Experts of a small language model.
Size: 17 layers, vocabulary 19804, 200M parameters.
Experts: 128 squared ReLU neurons an expert, 4 picks a token, a sigmoid router.
Training: a variant of Adam for the experts, 5417 steps.
Below are experts of layer 7 (counted from 0) of a mixture-of-experts language model. Rows are named router (the router's row for the expert) and show model dimensions 96-191. Each number is 128 + 32 x the weight over its row's rms, rounded and kept within 0 to 255.
After each expert's rows: a language model's description of what the expert responds to; "comes before" lists some tokens at least twice as common just after its tokens as in all text. This comes from a sample of Wikipedia text that the model never trained on. Tokens count by the router's weight.

# expert 19
router [ 99 212 104  82 140 146 128 155 156 170  98 123 103 102  80 135 137 149 116 127 131 173  96 111  80  71 171 182  75 113 152 189 181 153 101  86 126 105  74 153 141 149 173 112 103 125 170 100 186 134 109  82 120 130 121 149 181  85  86 164 123 132 144 164 154 165 114 150  59 116 114 149  67 134 126  76  78 153 137 112 171 137 148 117 165 157 176 104  93 163 156 130 150 103 163 103]
Description: Table numbers and compass words. Single digits in sports standings and score tables, such as Pld and W columns and 4–1 scores, plus compass words like South, West, Northern.
comes before: " | ", "–", ".", "; ", "0", ":"

# expert 26
router [103 168 122 110  81 169 120 141 138 161 115 131  79 104 140 187 146 182 126 132  77 224  84 172  92 114 147 127 109 132 129 146 167 153 139 114 183 103  80 201 121 139 124 101 122 138 140 166 194 138 108 135 125 121 138 134 127 121 113 175 114  79 138 201 182 117 139 150 109 144 104 164  88  80  85  92  99 220 151 143 116 161 146 153 132 152 121 106 180  82 109 104 191 140 140  75]
Description: Table and list markup. Pipe cells, line breaks and "- •" bullets that open or separate rows in Wikipedia tables and infobox lists.
comes before: "| ", "\n", "|", "|  |", "3", "| S"

# expert 14
router [100 173 106  93  87 186 127 113 110 139 118 116 113 118 119 129 122 150 130 117 116 209 124 118 156  89 148 148  69 140 159 102 141 167 197 106 102  65  98 147 130 105 138 176 125  81 178 120  77 150 116 133  88 143 145 116 125  56  68 121  95 102 141 139 146 125  99 155 172 133 129 131 113 103 163  67 101 149 127  99 100 128 107 128 115 138 165  84 105 168 136 104 130 144 149 141]
Description: Date and range numbers. Digits of years, days and score or range endpoints after a dash or comma, as in 2007-09-20, August 2011, 2005–2011.
comes before: ", ", " | ", " |", ".", ")", "″N "

# expert 3
router [161 133  82  64  98 129  93 111  88 102 127 106  94 134 123 178 116 120 138 174  73 152 111 100  82  71 143 128 118 147 133 149 208 108 114 105 158 104  48 125 125 162 146 178  98 123 122 139 143 142 100 168 107  88 103 122 141 105  86 131 126  91 109 144 118 158  85 139 131 106 139 150  85 148 133  79  83 109 180 115 142 116 112 137 167 137 118  71 133 132 101 109 127 130 184  93]
Description: Name-ending word pieces. Final pieces of proper names and place or institution names, such as County, Islands, Township, -idae, -ensis, often in tables or taxonomy.
comes before: "\n", " (", ",", " | ", " |", " ="

# expert 33
router [ 97 153 100  59 104 158 105 124 100 119 117 117 113 134  50 170 164 184 138 122 108 206 136 141 130  80 145 157  95 131 116 127 180 187 142  87 123  44 139 163 184 137  81  91  80 114 148 129 105 115 143 159 113 115  95 136 185 102  93 178  66 160 159 169 150 129 100 105 158  88  96 139  82 165 128 105  60 170 123 136 154 125 132 127 154 135 166 120 102 149 109 113 140 125 147 170]
Description: Sentence ends and starts. Sentence-final periods, decimal points in numbers, and sentence-opening words like He, She, In, It after line breaks.
comes before: "\n\n", " The", " He", " In ", " This", " It"

# expert 28
router [116 152 146  65  97 157 104 119 141 235 124 106 118  97  90 169  97 105 168 167  60 177 151  76 107  73 173 131  89 133  95 126 154 133 118  89 163  87 103 137  72  93 134 163  78 127 118 151 131 107 129 154  92 127 125 167 119 114 143 133  58 105 109 183 111 106  96 165  83 136  97 128 137 127 127  86 135 160 149 101 104 166  83 140 117 127 114 138 103 117 105 149 138 135 147  80]
Description: Closing brackets, line breaks. Closing parentheses, quotes, table pipes and paragraph breaks ending a phrase or title, e.g. ) =, ), and, ) |.
comes before: "\n", "\n\n", "-", "- ", "The", "="

# expert 21
router [ 85 158 140  41 107 161 127 135  98 128  85  86  51 105 184 207 157 134 161  93 124 118 147 165 129 114 154 132 110 113 130 125 178 175 126  95 124  77  74 128 131  99 134 181  79  75 131 137 157 101 177 116 120 119  82 130 103 102 141 144 131 110 124 153 116 153  58 136 102 131 171 138  58  77 115 103  86 145 154 162 120 130  99 118 153 114 135 145 184 159  98 175  79 138 135 123]
Description: Organization and role nouns. Common nouns for organizations, groups and roles in running prose, such as company, government, team, coach, committee, lawyer.
comes before: ".", " and", ",", " in", " of", " of the"

# expert 40
router [111 108 124  38 137 168 130 145 125 145 176 101  95 154 151 111 180 165 149 166 124 185  77 125 108  92 155 216 145 116 150 169 160 157 123 113 141 101  91 167 160 113 152 152  98 110 129 122 134  77 133 159 128 127 130 142 158 144 132 109  98 148 120 154 115 118 152  85  80 123 152 127  92 137 152  95 108 145 154 140 132  71 129 140 165 154 134 144 114 130  90 144 153  95 107 134]
Description: Sentence-final periods. Periods ending sentences in prose, often fused with the word ending, like ing., ers., season., before the next sentence starts.
comes before: "\n\n", " The", " He", " In ", " This", " In"

# expert 58
router [119 167 147  68 105 122 108 128 104 111 111 111 114 132 148 126  79 133 160 153 121 157  80 104  76 129 142 151 115 128 132 144 144 183  98 104 161  62  95 137 138 114 116 115  76  80 126 126 119 115  99 150  94  77 128 150 155  62 117 117 121 112 145 144 113 144  79 136 123  77  86 137 121 157 128 115 138 137 162  76  66  60 101 165 119  92 126  95 133 135 129 106 143 145 162 154]
Description: Places and years. Country, state and city names after in or a comma, plus year digits after 1 or 2, like Argentina, Serbia, 2015.
comes before: ".", ")", "\n", "–", ",", ", the"

# expert 18
router [ 64 153 142  71  85 160 107 154 137 173  65 130  51  91 160 121 185 152 125  95 127 168 164 167 100 107 158 171  88 140  94 152 161 153  85 134 139  94 109 156 149 123 152 127  90  91 153 144 189 112 130 155 101 181 162  97 174  93  90 177  69  73 136 169 151 131  77 115 160 113 105 182 123 101  59 133 111 156 153 102 125 162 158 180 126 143 120 119 131 156 102 132 147  75 117 111]
Description: Numbers and table separators. Punctuation inside numbers, dates and tables, such as decimal points, en dashes in scores, pipes and parentheses in statistics rows.
comes before: "1", " |", "–", "2", " | ", "0"

# expert 42
router [118 151 109 100 157 148 131 134 136 126 101  96 102 138 107 121 151 139 124 192 155 215 104 124 146 153 139 131 166 120  70 152 160 187 167 129 186  78  81 168 140 120 126  50 143  97 130 148 159 113 130 132  99  88 114 207 133 147  85 116  72 136 125 159 104 117  99 114 150  90 172 136 146 122 119 129  95 165  98 113 149 148 189 132 127 126  75 138 125 107 166 126  84 111 120 116]
Description: Line and clause breaks. Line breaks ending infobox and taxonomy list items, plus clause-linking words like and then, until, after, having, before.
comes before: "\n", "\n\n", "-", "|", "| ", " The"

# expert 49
router [ 75 165 116  54  96 163 130 130 101 158  94 138 116 102 186 103 144 181 214 127  70 234 153 129  75 104 135 112 104 167 133 146 158 133 177 107 178  83 124 135 125 118 159  76 131  87 162 163 127 161 105 166  83 145 155 134 154  69  70 128  66 102 143 185 155 125  39 159  88  75 108 151 114 147 107 115 147 184 130 130 125 155 129 179 118 118 109 154  84 138 162 128 137 115 103 152]
Description: Years, figures and units. Numbers in lists and tables, especially the later digits of years (1-994, 2-007), times, page ranges, percentages and units like km, kg, minutes.
comes before: " |", "\n", " | ", ")", "% | ", "–"

# expert 8
router [ 98 167 110  77 122 108 157  73 113 171 111 139  65 151 127 138 118 147 166 118  98 201 149  91  98 135 133 155 110 145 132 156 169 207  62 155 181  72 126 111 139 139 114 102 103  66 198 175 147 137 118 149 102 102  62 127 100 103  79 148  86 113 159 203 113 147  89 196 121  86 110 181 100 177  85 105 112 128 154 132 147 111 156 147 166  71 162 139 114 143 114 119 112 151 123 108]
Description: Digits inside numbers. Decimal points, thousands commas, colons and trailing digit groups inside measurements, table figures, times and years, as in 0.589, 5,936, 03:00.
comes before: " | ", "0", "–", "1", " |", "5"

# expert 46
router [ 87 104  92 119 141 131 129 113  64 109 130  65  72  97 116 142 140 117 112 122 114 176 142 124 120  69 107 100 109  87 154 136 190 199 105 144 100  93  91 172 124 119 102 134 129 124 140 179  91 132 119 100  74  77 152 113 162 119 112 126  78 137 134 186 127 105 108 176 111 117 196 149 123 151 129  59 152 130 167 156 158 126 135 142 159 161 106 108 107  91 120 143 148 115 131  98]
Description: Punctuation after names. Pipes, commas, parentheses, 's and short words directly after a name's final letters, as in Karim (, McCarty's, Jantzie |.
comes before: "1", "\n\n", "2", " The", "3", "4"

# expert 22
router [108 169 120  96  95 160 107 135 104 137 138 136  76 120 176 160 128 160 147 121 119 113  99 154 132 170 135 175  83 167 120 128 151 139 179 175 176  90 147 176 150 127  65 108 138  91 117 188 168 149 104 131  85  93 146 130 187  80 148 184 100 108 159 169 182 120 111 152 135 158 159 159 103 166 162  75  94 154 118 130 123 116 152 133 107 124 160  81 147 124 126 148 124 120 136 109]
Description: Row and list openers. Tokens that begin table rows, list items or new lines, mainly rank number 1 after a pipe, bullet dashes, and first year digits.
comes before: "2", "1", ".", "| ", " |", "|"

# expert 34
router [ 90 141 128 129 146 146 126 162 129 106 145 177 123 155 159  97 151 126 139 159  84 175 132 167  95 100 148 175 102 154 122 141 168 181 105 118 183  93 111 166 138 127 127  61 129 112 139 129 126  90 165 145 115  83 130 160 136 115 138 142 121 129 108 208 116 157 106 147 135 102 115 116 167 151 133  87 144 176 194 107 134 103 114 116 134 104 147 120 105 100 109 183 117  93 160 168]
Description: Values in stat lists. Numbers, colons and pipes introducing values in infoboxes, stat lists and tables, such as Wins: 3, Studio albums: 2, 1:51.80.
comes before: "1", ".", "2", ",", "–", "0"